Experts of a small language model.
Size: width 320, vocabulary 32768, 144M parameters.
Training: a variant of SOAP for the experts, 1102M tokens.
Below are experts of layer 3 (counted from 0) of a mixture-of-experts language model. Rows are named router (the router's row for the expert), up (a neuron's input weights, with its number), down (a neuron's output weights, with its number) and show model dimensions 0-63. Each number is 128 + 24 x the weight over its row's rms, rounded and kept within 0 to 255.
After each expert's rows: a language model's description of what the expert responds to. This comes from a sample of Wikipedia text that the model never trained on.

# expert 3
router [130  93 136 169  87 184 183 109 133 136 145 149 114  95 160  94 132 157 106 129 120 135 146 174 138 126 119 112 119  82 100 152 133 125 163 135 111 126 129 118 119 111 143 121 133 161 127  83 111 130 137 132 129 127 159 151 111 142  95 120 151 139  94 133]
up0 [136 149 109 111 133 108 143 108 169 129 105 144 117 114 118 133 121 132 104  92 151 114 105 147 112 121 163 157 113 139 102 124 159 102 104 128 103 171 164 128 143 116 104 133 105 153  87 110 144 114 142 126  86 167 172 164 167 151 136 125  90 110 159 172]
down0 [106 130 185 149 117 126 183 129 160 118 157 108 101 114 107 151 150 145 112 150 108 143 159 102 126 164 110 118 122  96 108 112 112 107 131 144 117 138 109 122 163 135 103 107 162 161 118 112 134 117 108 117 135 145 102 154 122 140 159 103 131 172 130  75]
up1 [154 100 100 145 150 148 169 111 113 138 188 163 118 164  87 158 143 115 138 105 135 117 115 110 154 123  96  93 159 165 147 139 169 115 103 163 111 127 116 161 146 152 110  93 146 123 115 155 131 158 127 113 150 117 126 159 120  86 136 129 109 108 123 129]
down1 [122  70 153 176  99 167 131 146  80 158 163 103 107 133 101 161 119 125 102 129 123 134 145 135 130 107 154 128 171 172 163 151 144  94 101 100  99 129 146 166 140 149 116 153  78 144 133 172 156 112 126 116 108 126 131 122 128  62 114  96 144 144 114  67]
What it handles: Auxiliaries and clause openers continuing a sentence: was, is, were, has, "It is also", ", and", He, she, which.

# expert 27
router [ 85 123 135 126 100 162 170 121 127 133 111 181 112 160 182 120 123 170 105 148 141 120 152 131 135 141 132 109 141  96  57 143 128 135 121 128 102 172 128 158 163 150 129 193 120 138 160 118  98 118 117 123 119 189 132 141 115 176 118 130 172 147 163 141]
up0 [108 107 112 120 140  82  92 141 134 110  99 137  98 116 102 159 135 136 127 154 166 103 148 144 117 123 154 122 109 111 101 160  80 145 102 128 152 182 142 126 114 140  88 150 123 121 153 106 138 137 127 117 123 132 142 121 132 144 106 103 128  99 142 109]
down0 [134 150 145 147 116 123 139 119 111 131 112  81 153 144  75  89 150 124  95  92  87 184 154 113 152  95 153 161  97 150 149  99 124 104 160 140 131 113 145 116 132 109 123  92 100 154  81 152 131 183 134 118 110  85 136 117 112 146 177 129 113 122 124 122]
up1 [114 100  96 126 109 140 106 140 139 138 114 138 137 109 132 121 126  92 116 134 134 145 148 116  91 178 150 173 113 141  83 123 116 129 187 149 147 149 105 126 145 110 113 171 114 143 113 152 127 124 123 135 122 164 104 125 103  80 121 110 158 179 125 123]
down1 [119 163  99 134 147 134  99 126 112 100 121 120 156 113 150 154 102 154 128 173 167 126 112 106 146 117 125 114 112  90 152 146 136 125  94 121 136 109 134 122 116 124 113  77 138 133 143  97 155 114 132 148 103 121 161 127 129 126 185 134 119 122 122 138]
What it handles: "the", "The", "a" and possessive 's, often fused with a preceding preposition, as in of the, by the, Beauvoir's The.

# expert 51
router [117 134 122 114 122 147 114 112 135 149 155  95 105  97 158 110 124 175 140 131 128 141 143  94 187 142 152 122 147 123 141 142 150 141 126 137 125 122 132 145 139 119 109  89 165 147 164 179 100 153 120  91 112 128 135 133 142 153 147 139 115 154 122 146]
up0 [148 126  89 151 131  91 112 120 114 194 119 131 163 116 148 142 113 150 145 104 131 106 149 169 154 141 119 141 119 116 141 131 140 147 112 148 149 161  74 131 149 153 156 117 118 156 102 153 138 202 145 107 157 122 113  84 104 102 133  99 177 168 136 185]
down0 [159 121 161 122 145 147 137 163 126 117 131 136  89 128 117 116 158 126 124 110 144 165 109 121 135 144 143 140 131 120  75 111 163 131 133 127 116  84 157 145 127 138  91 140 147 141 140 130 151 123  87 151 146 136 108 142 192 124 111 163 127 131 131  72]
up1 [142 125 166 162 134  83 159 117 156 123  94 108 117 130  94 117 123 127 125 123 111 132 130 125 118  82 103 107 156 122 153 104 116 130 113  91 142 120 113 117 109 149  71 192  88 144 126 156 152 122 118 159 119 121 124 139 115 131 112 102 111 140 111 163]
down1 [117 145 151 123 134 101 131 117 149 152 108 102  76 170 126 135 130 129 103  82 125 103 157  94 138 141 144 153 121 134 142  76 150 126 136 154 124 125 132 112 104 144 114 124 137 130 130 132 137  96 115 126 136 152 109 115 108 123 130 142 117  95 125 131]
What it handles: Single capital letters starting a line, name, or acronym, such as E in Euro-Cup, B in Buran, P1, and NSC.

# expert 31
router [146 123 115 177 124  83 155 137 124 121 134 156 117 165 117 130 124 118 101 139 134 126 138 142  98 108 135  84 108 162  99 155 126 160  82 129 108 154 114 127 105 101 129 127 160  92 108 156 133 127 159 129 126  85 128 159 103  76 167 117 114 130 119 152]
up0 [109 108 125  95 135 145 154 141 124  89 127 128  77 127 116 107 127 143 115 108 158 166 112 135 110 123 188 142 115 108 165 153  87 143 102 117 137  60 145 138  90 167 146 176 165 136 151 100 146  95 144 118 158 116 152  85 121 109 108 142 127 132 153  88]
down0 [ 99 151 150 167 108 106 108 129 129  88 118  94 107 126 154 132 121 128 139  91 124 133 115 159 144 115 160 115 157 136 155 175  85 130 139  86 122 101 172 138 111 136 149 112 137 108 121 147 140  78 134 124 132 118 172 143 171 111 152 146 129  95 110 175]
up1 [103 112 157 101 108 143 103 141  71  93 148 148  90 104 158 109 123 115  99  69 151 115 138 142 137 175 132 142  92 131  94 108 150 138 137 128  99 114 137 128 113 116 113 124 168 159 171 158 139 150 132 162 136 152 151 115 118  88 104 153 162 114 134 128]
down1 [116  94 128 138 124 103 138 126 128 112 137 115 127 142 163 107 157 121 116 143 148 134 127 148 163 119 128 123 140 123 138 100 145 137 119 121 145 133 117 134 127 148  94 104 105  98 137 111 115 121 122  88 102 115  46 157 145 121 123 129 152 148 161 102]
What it handles: Digits of years and dates, especially the leading 1 or 2 of years in birth dates and date lists, such as 1987, 2008, March 12.

# expert 52
router [164 120  98 121 164 119 163  93 143 116 122  96 131 118 142 140 111 135 136  95 104 148 149 139 156 114 166 163 103 112 127 101  96 133 135 166 150 152 138 155 128 111 141 139  94 106  96 153 107 158 111 134 127 131 103 136 112 161 150 112 118 102 130 116]
up0 [126 124 109 135 123  94  97 148 163 128 128 112 151 142 108 142 112 178 152 133 117 182 141 140 135 135 133 119 133  96 134 117 129  79 108 109 126 102 142 157  99 155 144 120 109 132 119 116 118 113 125 191 147 153 105 134 166  95 119 148 148 136 148 115]
down0 [146 151 100 101 123 127 127 141 135 100 159 134  77 154 162 129 160 171 151  92 127 121 135 140 185 130 131 104  79 148 149 157 200 138 130 150 115 120 111 146 143 135  96 153 149 109 170 134 163 119 127 124 123 158 145 169 144 131 125 136 121 137 136 160]
up1 [139 135 120 105 161 118 137 135 140 122 130 100 152 139 128 115 167 121 166  81 123  71 156 142 135 123 142 137 137  68 143 129 135 135 129 147  99 103 115 103 145 146 123 138 105 123 103 116 103 125 121 105 113 194  78 130 135 135 140 117 104 149 123 151]
down1 [127 122 114 146 120 144 135 115 138 133  93 132 132  94 153  94 116 135  84 110 124 154 142 102 107 141 141 117 156 143 133 116  78 103  88 162 153 114 103 128 138  70  65 100 104 158 152 136 158 104 121 130 140 123 106 122 112 120 136 123 137 104 111 115]
What it handles: Full stops ending sentences, often before a paragraph break or The/He, plus decimal points within numbers like 3.06.

# expert 61
router [119 162 148 107 126 168 101  93 126 152  92 117 133  93 135 144 100 138  94 153 129 155 156 138 140 105 106 106 117 128 138 163 168 144 113 147 124 149 160 130 150 109 114  95 121 156 155 144 102 167 108 117 100 134 107 157 159 175 109 153 126  71 170 143]
up0 [173 131 135 116 174 114  89 131 114 138 149 171 146 140 177 120 166 132 105  89 151 113 157 102 111 140  91 160 104 142 119 131  99 153 157 142 137  69  87 146 125 118 123 130 121 116  88 136 121 161 116 174 113 123 119 100 143 112 116 147 117 115 163 119]
down0 [152 153 119 109 117 107 112 127 121 119 119  98 111 119 152 137 128 144 138 119 148 123 169 125 176 120  97 108 130 121 156 151  87 103  98 114 107  86  73 136 151 132 175 142 129 105 118  94 104 130 104 131 143 148  97 125 144  95  96 130 142 141 149 150]
up1 [173 115  96 112 123 105 106 184 141 131 131 135  97 165 175 124 119 168 156  95 102 121 103 109 116 139  76 130 146 145 153  82 121 106 153 163 108 129 127 110 138 121 139 173 116 152 150 123 116 108 133 100 119 131 126 131 109 140 138 105 131 163 154 105]
down1 [131 146 108 127 147 123 152 131 182 127 122 116  61  71  92 130 139 139 154 149 125 135  81 147 119 122 153 125 120 183 156 130 155 132 110 135 107  90 123 133 148 139 135 171 127 163 118 144 109 157 171 113 101 122 125 173  98 143 138 127 145 104 143  87]
What it handles: Phrases like in the, in his, in their, his, 's, plus word pieces in election tables, LaTeX math, and Cyrillic or Greek text.

# expert 7
router [123 119 144 154 164 124 108 134 116 134 116 167 130 161 115 150 128 126 155 107 116 134 112  99 105 176 168 162 140  86 146 101 157 107 124 114 155 132 133 132  94 108 154  92 162 152 140 164  93 115  91 156 142 116 120 141 161  94 151 141 119 121 137 173]
up0 [139 134 119 164 191 116 152 131 165 120 123 112 109 136  82 124 136 118 157 122 148  86 127 126 125 142 161 144 111 104 133 116  74 112 106 136  69 138 151 104 114  96 120  94 130 110 111 132 111 115 134 148 123 121 128 146 128 103 153 100  93  90  93 131]
down0 [143 119 135 155 102 135 103 149 114 107  83 115 139 169 163 162 153 110 112 171 127 143 105 131 108 133 124 119 140 139 101 122 156 195 158 138 117  96 138  58 141 117 169 123 125 154 111  98 131 148 144 149  84 126 106 134 131 172 114 148 140 109 106 162]
up1 [157 118 126 125 118 129 128 135 121 117  98 147 123 178 133 112 119 110 132  95 183  97 134 116 111 187 135 102 122 160 115  90 163 108 101 138 154 140  88 145 124 115 144 127 145 104  71 125 179 126 139 155 153 141 122 144 137 100 132  83 137 130 161 114]
down1 [111 172 137 137 116 164 127 127 181 123 118 183 111 117 123  93 153 138 129 121 134 124 112 133 113 127  64  89 119 152 162 148 112 114 148 145 133 164 141 149 133 117 109 125  95 100 119  76 157 129 118 113 160 136 170 124 133 132 150 122 173 153 110  79]
What it handles: Place names and given names inside names, especially states, cities and countries in infobox fields and titles, such as Missouri, Seoul, Margaret.

# expert 33
router [ 97 174 155  87 149 148  98 120 154 163 114  95 109 118 123 110  99 179 115 172 136 131 141 138 147 102 107 135 127 154 129 149 167 151 105 164 100 133 150 105 141 106  69 103 114 145 161 146 109 157 122 102  94 119 110 166 109 148 136 142 115  87 173 125]
up0 [130 125 139 141 135 147 115 137 135 132 151 123 109 101 131 133 153  83 157 143 126  93 145  98 127  73 122 149 161 146  86 145 135 107  92 140 110 105  75 166 124 112 131 153 171 130  83  64 103 123 129 149 118 115 134 128  82 119 102 127 134 129  99 148]
down0 [138 125  87 111 126 143  96 108 110 160 146  85 111 158 102 135 154  96 125  76 110 108 120 119 131  99 111 173 110 128 139 171 124  92 157  94 178 143 104 128 115 102 121 166 142 115  82 129  87 137 143  95 150 119 169 109 163 120 111 133 141 125 103 120]
up1 [140 116  88 169 117 116 130 152 117 124 150 150 112 150 122 146 164 114 182 120 103 105 148 158  91 170 119 138 162 131 137 145 113 104 141 148 151 152  95 120 125 138 146 152 156 138 102 103  99 130 132 104 128 121 108 156 118 150 105  84 113 171 131  88]
down1 [128 138 137 120 122 137 117 116 126 111 149 147 102 120 111 121 142 137 108 162  96 203 139 154 142 101 101 152  87 159 119 144 107 132  99  84 136 154 150 139 164 102 155 166 147 113 157 130 147  78  96 171 157 150 113 153 118 107 141 106  88 126 125 127]
What it handles: En dashes and hyphens in year ranges, list bullets and compounds, such as 1674–1712, 48-team, Daira-i-Hamidiya, plus letter-hyphen pieces like F-.

# expert 10
router [160 130  86 131 104 102 124 104  96 134 123 139 168 113 145 155 113 123 152 126 132 135 135 160  91 183 126 124 134 103 152 102 123 116 149 154 151 194 111 139 131 127  85 133 123 128 112 130 135 111 131 120  97 101 154 110 103 134 152 156 145 145  78 108]
up0 [ 98 119 133  92 116  86 115 129 148 126 114 113 178 118 109 124 114 128 110  81 102 112 149 122 133 164 169 123 140 110 127 149 102 161 134 130  89 119 110 111 125 174 135 132 123 113 146  60 137  85  74  80 124 116 144 127 112 128 144 163 108 112  75 104]
down0 [100 106 173  99 121 107 129 140 137 151 176  81  89 143 155 114 113 120 123 195 145 100 126 133 155 160 146 118 156 120 129 168 149 162 164 117 161 104 161 145 146 132  98 130 161  90 149  82 105  77  98 144 131 130 153 144 153  78 101 114 111 116 116  74]
up1 [142 144 138 148 115 103 114 163 120 108 101  92 129 126 116 175 100 114 118 133  89 141 161 132 139 129 132 135 116 121 143 148 149 132 197 133 145  91 118 134 141 158 132 133 135 124 116 166  82 118  94 117 162 105 138 158 123 103 120 129 114 151 138 126]
down1 [161 120 113 123  75 150 120 135 144 155 167 130 125 102 118 143 102 168 147 174 117 133 147 143  92 139  98 100 138  79 121 115 110 128 135 115 140 124 117 104 131 119  97  94 157 153  94 141 186 155 128 133 162  79 165 121 132 115  94 155 106 150 112 145]
What it handles: Pipe characters, table separator rows and == section heading markers in Wikipedia markup, such as | Candidate |, |---|---|, ==History==.

# expert 58
router [ 97 175 148 102 114 160  72 103 150 152 111 110 136 104 143 140 104 135  99 158 125 156 150 142 143  93 108 116 118 128 144 153 168 149 120 142 118 147 161 124 155 110 106  97 130 154 154 137 119 167  88  99 112 137 107 175 155 162 106 148 124  98 160 134]
up0 [150 124 121 164 107 106 116 123 164 103 124 129 140 179 150 107 117 106 145 147 119  78 170 105 129 113 132 147 107 152 115 119  98 172 156 129 108  73  85 160 100 111  74 116 132 143  94 133 113  92 164 138 126 117 145 166 128  77 118 107 147 149 149 130]
down0 [123 120 105 135 133  94  93 103 162  91 128  63  95  95 134 130  80 124 140 134 180 113 137 122 143 100 125 125 164 130  94 120 118  96 122 125 138 111 122 139 115  99 130 151 183 114 144 153 125 131 118 129 144 143 133  80 114 121 127  95 183 122 143 128]
up1 [102  98  95 190 129 103 139 157 116 176 132 129 117 117 130 104 132 114 106 140 182 128 131 107  92 115 120 120 148 136 123 118  85 173 142  82 125 149 120 129 131 131 152 139 134 140  96 159 118 137 140 129 134 156 124  76 147 101 114 179 126 124 144  59]
down1 [168 114 104 152 130 121 134 147 140 143 154 144 145  99 124 139 130 143 127 116 127 138  88  82 111 114 114  87 139 141 131 150 160 123 137 117 129 142 102 121 162 139  51 123 135 142 153 225 143 117 118 131 142 115 141 120 144 110 151 148 143 167 123 135]
What it handles: Byte pieces inside Chinese or Japanese text in parentheses, plus scattered word endings and pronouns such as -emble, -so, she, this.

# expert 22
router [134 165 137 100 120 135 133 151 134 138  87  84 104 148  97  94 106 158 105 168 150 102 146 159  84 120 130 141 103 109 145 131 136 137 137 164  76 140 115 117 155 124 108 109 141 110 129 164 155 121 148 130 118  83 113 160 127 131 149 156  98 114  95 110]
up0 [175 132 135  92 145 145  85 132 104 141 117 157 134 138 120  58 179 135 138 118  95 122 167 212 110 103 116 153 110 142  82 127  89 100 146 128 153  83 121 110 118  90 127 146 124 145  72 111 152 101 160 139 149 175 153 105 132 140 129 121 143 113 137 146]
down0 [121  99 160 124 159 125 163 124 144 123 121 109 123 118 168  91 131 116 111 150 125 123 139 138 117  85 128 121 112 128  91 149 126 130 119 118 140 101 147 140 129 130 131 104 121 136 115 121 137  82 117 152 126 112 153 126 138 106 142 156 181 120 165 141]
up1 [124 107  82 126  95 134 148 106  97 110 144 117 164 156 128  89 121 131  78 169 143 102  51  96 158 135 110 131  98 138 149 159 108 121 120 106 117 147 134 107 111 129  99 118 141 101 122 128 121 103 132 136 114 150 123 126 128 159 121  98 104 110  72  90]
down1 [134 159  88 170 120 161 134  95  95 103 119 131 166 126 115  22 136 101 119 113  94 118 111 127 146 130 125 153 104 124 124 146 122  87 133 118 114 135 152 117 153  83 129 122  74 144 113 149 125  81 119  86 145 122 165 138 131 153 101  78 108 160 119 114]
What it handles: Digits and en dashes or hyphens in numbers, scores, years and ranges, mostly in tables: 0–3, 2012–2014, 31–38.

# expert 34
router [117 138  78 122 129 145 126 141 104 142  98 146 108 130 106 129 108 169 132 146 119  91 127 148 132 142 151 173 168 103 118 112 145  93 159  93 104 114 129 113 133  93 111 125 135 168 147 179 127 128 139 135 117 164  95 103 162 156 128 116 130 126 175 153]
up0 [135  82 120 105 129 154 136 122 111 156 106 152 144 135 165 174  85 151 114 131 144  81  90 143 123 165 170 187 108 175 180  58 167 159 129 164 130 139  94  83  94 124 157 106  84  72 130 145 138 102 111 109 146 133 127 106 118  92 111  95 132 131 103 114]
down0 [147 137 150 110 113 112 120 181 132 156 116 125 127 141 168 102 129 133 142 100 138 110 103 101 129 140 116  90 159 127 144  97 142 137 143 122  77 150 101  81 127  85 157 131 124 124 135 118  97 104  89 107 153 154 151  83 158 141 157 118 162  92 130 146]
up1 [182 130 131 152 148 117 103 126 138 138 110 107 125 150 115 133 133 113 154 140 134  98 161 135 141 128 132 129 147 125 150 149 126 166  99 108 141  98 133 138 135 117 114 111 131 156 102 154 149  76 121  95 144 131 151 154  90 130 177 148 142 145  78 104]
down1 [167  78 161 151  98 105 138 129 137 127 112  98 132 143 116  96 114 103 139 122 110 122 157 173 120 148 131 106 119 165 108 138 119 107 129  86 166 118 162 116 114 139 133 146 101 132  62 166 199 134 135 128 124 121 127 121 100 122 137 123 148 102 152 178]
What it handles: Table cell entries after a pipe, such as country codes, networks, results (| USA, | ESPN, | Nominated), and capitalized institution words like National, University.

# expert 26
router [165 117 128  93 149 136 132 155  94 144 140 130 127 136 118 130 145 134 136 131 133  90 130 128 140 147 124 154 163 103 114  98 141 113 118 112 123  80 111 165 115 168 129 111 129 122 143 145 144 162 149 203 125 133 109 114 164 141 100 117  81 148 142 146]
up0 [134 125 167 150 152 102 120 131 108 141 152 145 113 112 121 138 144 139 127 156 142 116 132 141  83 117 114 125 124 146 103 122 148 129 144 120 155 158 159  90 138 162 139 150 157 114 127 126 100 152 124 116 150 107 195 118 148  71 102  85 124 135  95 123]
down0 [110 104 156 123 145  95 104 133  75 108 135 125 145  90 118 163 185  97 128 109 150 137 158 128 112 126 120 107 134 145 157 144 172 114 152 122 157 147  93 164 163 114 152 169 100 123 125 118 116 123 148 103 170  79 164 120 135 143 102  94 159 125  82 137]
up1 [129 131 108 161 133 102 140  71 121 136 136 147  91 115 121  85 131 124 132  85 112 111 108 105 126 170 153 151 166 118  90 134 104 134 115 117 113 167 108 165 163 162 158 157 145 138 106 128 156 105  85 147 139  76 161 136 114  87 109 108 172 135 121  93]
down1 [ 88 119 158 193 111 113 126  52  96 123 123 143 129 126 110 100 109 117 109 122 144 142 116 135 139 145 100 149 143 147 107 119 115  96 151 138 111 158 110 119 125 136 153 171 145  98 125 171 107 176 120 130 140 151 167 135 105 123 109  90 107 108 165 145]
What it handles: First pieces of personal and place names and other capitalized words, such as Marvin, Gar, Jo, Mc, Monte, Long.

# expert 54
router [145 126 113 120 177 116 151 166 113 135 136 112 155  92 134 103 119 130 130 116 115 124 152 144 133  96 109 172 170 116 134  93 139 111 110 104 119 116 149 154 127 150 104 104 108 116 129 110 119 135 156 144 106 103 105 140 145 125  91 118 114 124 134 130]
up0 [105 135 127 155  92  99 102 100 128 119 149 173 112 158 126 138 156  88 107 116 138 158 164 122 110 187 100 141 112 118 137 126 110  80 129  97 117  99 121 144 114 101 120 108 135 104 101 174 114 139 113 150 128 120 141 117  90 113 121 130 117 140 120 149]
down0 [113 112 137 165 173 141 145 139 114 142  93 160 163 175 128  88 141 147 108 121  94  97 133 126 135 109 114 124  95  85 121 165 115 109 157 153 138 101 151 128 137 160 118  76 129 113 121 159 172 169 163 112 139 111 151 104  88 132 112 136 136 151 120 111]
up1 [133 123 136 102 138 135 105  96 144 106 147 126 116 163 127 157 152 121 119 145 115 124 112 134 116 124 124  92 151 109 160 112  62 135 170 148 167 142 127 108 124 105 111 128 108  89 171 122 122 136 169 107 135 190  96 114 149 142 113 121 116 119 137 131]
down1 [ 84 151 142 110 105 139 117 108 141 104 137 123 151 127 140 169 130  96 124 112  50  95 157 178 108 139  69  95 155 116 176 134 181 151 132 139 126 139 133 106  99 119 163 142  99 108 115 115 125 118 107 117 107 146 111 127 157 135 150 130 117 140  92 122]
What it handles: Middle or final pieces of rare words and surnames split into fragments, like -et- in Weeting and Caetano, -ads- in Wadsley, -und- in Facundo.

# expert 68
router [179 127 149 128 154 122  88 106 142 137 103 123 127 129 121 152 102 139  97 123 134 100 143 147 143 116 101 156  91 145 128 162 164 102 124 171  95 117 167  96 172  90 122 139 104 161 160 152 120 125 121  84 100 123  79 123 146 111 141 138 111 115 133 147]
up0 [142 137 143 125 136 118 156 111 111 142 158 117 155 158 128 119  94 143 135 163 188 149 155  99 132 103 138 115 112  94 172  68 112 109 122 125 137 150  72 154 107 133  92 154 135  96 113 119 153 131  97 132 168  90 118 160  96  94  91 146 154 109 107 136]
down0 [163 113 127 145 132 150 128 124 104 145 174 133 119 121 161 140 127 153 129  96 109 136 115 105 106 151 115 119 105  86 129 161 124 112 103 139 161 136 176 157 162 133 161 111 144 129 138 169 108 123 141 124  93 119  61 125 144 132 148  84 142 119 126 135]
up1 [145 141  93 159 158 110 164 125 119 157 128  87  97 114 116 144 141 131 143 139 137 100 161 153 146 153 149  85 130 136 125 137 132  88  92 157 138 124 117 116  92 159  99 190  95 126 149 110 140 116 117 147 123 168 104 151 165 154  84  92 130 147 142 139]
down1 [108 124 112 102 160 105 115  80 142  96 134 150 106 150  95 157 128 148 162  97 144 109 145 136 140 176 110 139 126 142  86 122 145 119 111 135 124 145 121 129 103 129 161 113 130 171 121 140  83 101 160 104 115 103 128 137 122  89 125 114 145 123 115 134]
What it handles: Number and quantity words before nouns (two, both, three, many, few, some), often after "(", plus LaTeX _{ ^{ \frac{.

# expert 53
router [148 125 141  65 114 127 118 129  94 150 138 120 159  78 105 132 136 145 112 121 165 111 138 132 129 117 150 211 144 138 137 141 167 150 124 176 124 136 122 104 134 106  93 134  93 111 148 145 125 119 140 116 103 164 100 105 138 116 109 126 104 128 163 147]
up0 [124 138 134  97 128  78 110 145 152  98 141 116  93 130 126  70  96 110 137 136 123 143 119 150  84 151 127 146 152  91 153  94 152 157 174 150 146 137 110 131 115 108 170 148 141 135 124  98 146 147 160 136 122 165 124  90  81  94 153 110 113 143 128 131]
down0 [111 104  95 153 132  82 118 128 154 135 171 161 149 163 124 116 162 127 107  98 112 141 141 127  94 142 136 144 152 147 145  85 157 136 159  99 130 118  69 137 184 112 166 158 122 126 127 106 129 102 170 173 122 178 122 104 188 147  87 141 156 153  90  89]
up1 [133  91  70 147 141 139 127 110 119 147 104 119 141 113 155 123 151 133 100 120  87 120 108 112 114 127  90 104 112 161 127 186 125 143 137 153  91 100 133 136 151 104 132  94 112 114 105 135 147 132 121 142 106 114 134 123 126 127 133 125 102 131 142 139]
down1 [155 127 127 103 147  85 131 120 153 110 121 115 113 108  72 116 131 130 111 116  68 108 133 105 108 105 135 131  87 119 157 107 115 117 146  85  91 125 170 127 145 150 111 112 146 128  99 131  86 111 132 117 123 138  93 136 118 136 115 131 138 155 132 128]
What it handles: Quantity and comparison words before nouns, such as two, many, other, most, different, and "least" after at, plus mid-word noun pieces.

# expert 56
router [188 128 182 152 134  76 172 111 117 127 123 157  83 145 121 175 116 158 131 151 111 129 135 154 123 108 100  55 182 129 110 141 116 107 123 115 110 138 133 139 165 134 109 143 134 113 132 113 131  89 164 128 117  89 128 110 128  89 128 161 129 105 129 121]
up0 [128  93 123 110 134 114 155 128 139 128 147  81 120 155 100 135 122 122  97  97 125 193 150 107 177 150 119  59 140 149 104 107  93 124  67  71 133 145 128 146 160 148 111 131  98 129 112 163 115 122 156 130  68 104 147 129 108 189 111 135 112  90 136 111]
down0 [115 151 144  55 123 137 136 124  94 131 136 141 138  92 172 135 133 103 151 118 119 116 130 128 137 112  97 130 109 101 128 147 121 120 153  60 156 122 114 121  96 133 117 112 191 133 111 157 147 120 124 154 170 120 122 143 135 122 163 118 170 164 132 146]
up1 [151 138 146 132 121 133 140 129 129 147 120 168 104 118 168 141 156 165 150 140  88 121 101 143 107 139 131 116 129 139 151 116 140 125  87 122  92 136 107 137 140 117 118 116 105 127 109 121 127 160 150 151 108 121  84 113 125 137 113  87  87  92 162 113]
down1 [127 160 125 112 118 148 135  90 131 170 117 131 142 133 106 106 131 115 142  98 113 141 124 120  92 122 126 115 104 129 128  71 100 107 149 150 131 150 127  78 119 123 146 103 104  81 132  78  93 153 108 101 177 148 164  65 141 110  97 159 104 104 111 140]
What it handles: Adjectives of rank, order or status before nouns in sports and career biographies, such as professional, first, major, primary, former.

# expert 8
router [108 170 139  86 129 162  97 104 149 155  84  79 134 107 125 153  93 146  93 163 149 145 142 144 150  96  97 132 124 137 124 162 164 155 132 171 110 139 160  77 150 112 108 104 132 160 160 130 117 150  98 101 114 119 102 138 159 165 101 142 104  89 179 143]
up0 [ 86 127 111 139  94 120 183 132 133 116  87 107 118 126 128 108 158 110 150 172 127 165 116 115 167  84 114 119 114 121  96 140  70 119 148 156 116 106 113 154  91 135 121 177 168 138 120 136 164 115 130 176 107  65 115 126  86  84 127 125 143 101 108 134]
down0 [119 117 146 151 162  75 110 120 144 137  98 155  97 132 107 139 135 166 137 193 140 167 149 132 134 144 105 132 154 133 114 154 162  99 114 139 162 100 122 164 144 184 170 133 154 172 143 149 115 158 124 171 144  70 119 113 118 116 133 123  91 139 115  91]
up1 [143 118 154  81 132 139 142 115  95 185 127 132 121 138 132 124  90 129 150  99 124  92 112 144 107 126 130 124 105 135 114 107 107 111 136 111 107 148 108 181 140 143 150 157 135  85 143 149 156  95 150 182 143 151 168 131 145  81 138 163  97 140 129 101]
down1 [152 118 123 150 133  88 124  94  92 116 158  99 141  96 118 108 126 138 109 115 136 134 114 142 109 143 148 111  99 138 147 116 168 122 105 131 104 143 129 173 160 124 137  69 101 131 150 119 125 148 125 137 150  99 141 151 126 111  95 147 138 105 160 166]
What it handles: Adverb suffixes such as -ently, -ously, -ately, hyphens and dashes in compounds like three-month, 2-inch, and ordinal pieces like th, rd.

# expert 16
router [139 102 136 140 160 141 135 114 131 167 112  96 116 143 102 145 128  91  98 142  96 170 127 160 136  97  92 120 151 142 144 163 141 117  85  89 157 117 146 148 133 145 129 150 173 123 131 116 120 154 102 113  88 133 152 117 127 146 134 151 101  95 126 153]
up0 [116 110 120 121 132 126 143 122 141  93 131 138 142 154 120 107 127 151 127 137 143 140 122 148 136 129 101 162 111 131 119 115 129 123 125 129 138 105  96 143 105 165 136 143 135 113 117  95 136 162  76 107 123 150  74 133 122 112 135  99 103 121 104 109]
down0 [156 132 124 139 109  98 111 115 151 114 101 104  99 135 171 111 150 130 109  80 124  73 106 139 107 190 150 105 132  67 136 139 122 122 164 158 137 133 153  92 150 106 145 179 105  98 187 114 138  90 160 125 119 115 162 116 145 149 139 139 169 139 128 124]
up1 [106  73 110 129 122 151  92 134 104 118 139 134 101  98 105 163 153 127 140 111 125 124 161  84  78 108 148 104 144 111 100 109 133  72 116 158 146 104 152 138 125 126 146 123  91 132  58 135 112 108 160 142 154 117 133  97 113 104  71 141 137 134 142  88]
down1 [130 153 129  97 103 164 116 142 130 115 107 107 149  88 117 156 154 145 153 106 137 118 145 140 124 141 128 130 127 126 110 163 153  75 125 101 117 149 142 142 127 148 117 107 111  96 190  95 155 129 152  95 155 148 105 141 157 119 110 105 133 120  89 136]
What it handles: Double line breaks ending paragraphs or tables, and the == / === / ==== markers of Wikipedia section headings.

# expert 30
router [120  95  94 111  97 171 107 115 128 101 151 114  98 105 151 127 111 141 128 126 122 138 147 136 129 122 151  92 125 127 134 135 103 121 147 142 163 152 143 161 152 123 195  91  82  89 109 143 124 122 109 101 132 138 127 134 143 153 104 132 130 147  81 168]
up0 [113 131 188 127 135 132 169 133 141 107 104 142 153 113 108 125 120 116 140 136 118 144 137 100 137 122 107  86 115  70 101  68 118 163 157 129 145  88 168 141 132 117 121 102 135 156  80 123 163 115 134 147 106 129 148 129 162 135 137 135 114 140 153 160]
down0 [118 142 161 125 109 142 192 115 115 159 123 105 142 128 144 150 119 133 120 128 139 121 125 106 131 153  82 204 141 135 134  94 103 121 141  92 123 179  79 161  73 145 102  96 166 132  92 123 112 125 122 138 131 140 162 136 127 117 108 153 131  66 131  75]
up1 [137 122 124 111 124  92 136 136 117 122 117 149 126 158 151 127 135 147 140 109 141 109  96 100 138 144 147 117 149 116 116 133 137 157 113 137 107 165  84 136 125 124 137 117 142 186 110 124 128 137 152 117 159 111 103  99 145 111 146  89 161 115 202 140]
down1 [137 147  73 131 113 140 104 129 138 166 135 134 113 119 180 121 128 116  93 137 109 135 126 145 144 118 138 132 137 112 135 156 156 119 136 137  88 113 155 116 134 101  95 123 116  80 129 165 124 120 174 127 135 134 133 139 129 124 120 126 111  99  93 132]
What it handles: Conjunctions, relative pronouns and temporal subordinators opening clauses, such as that, which, but, even though, after, In.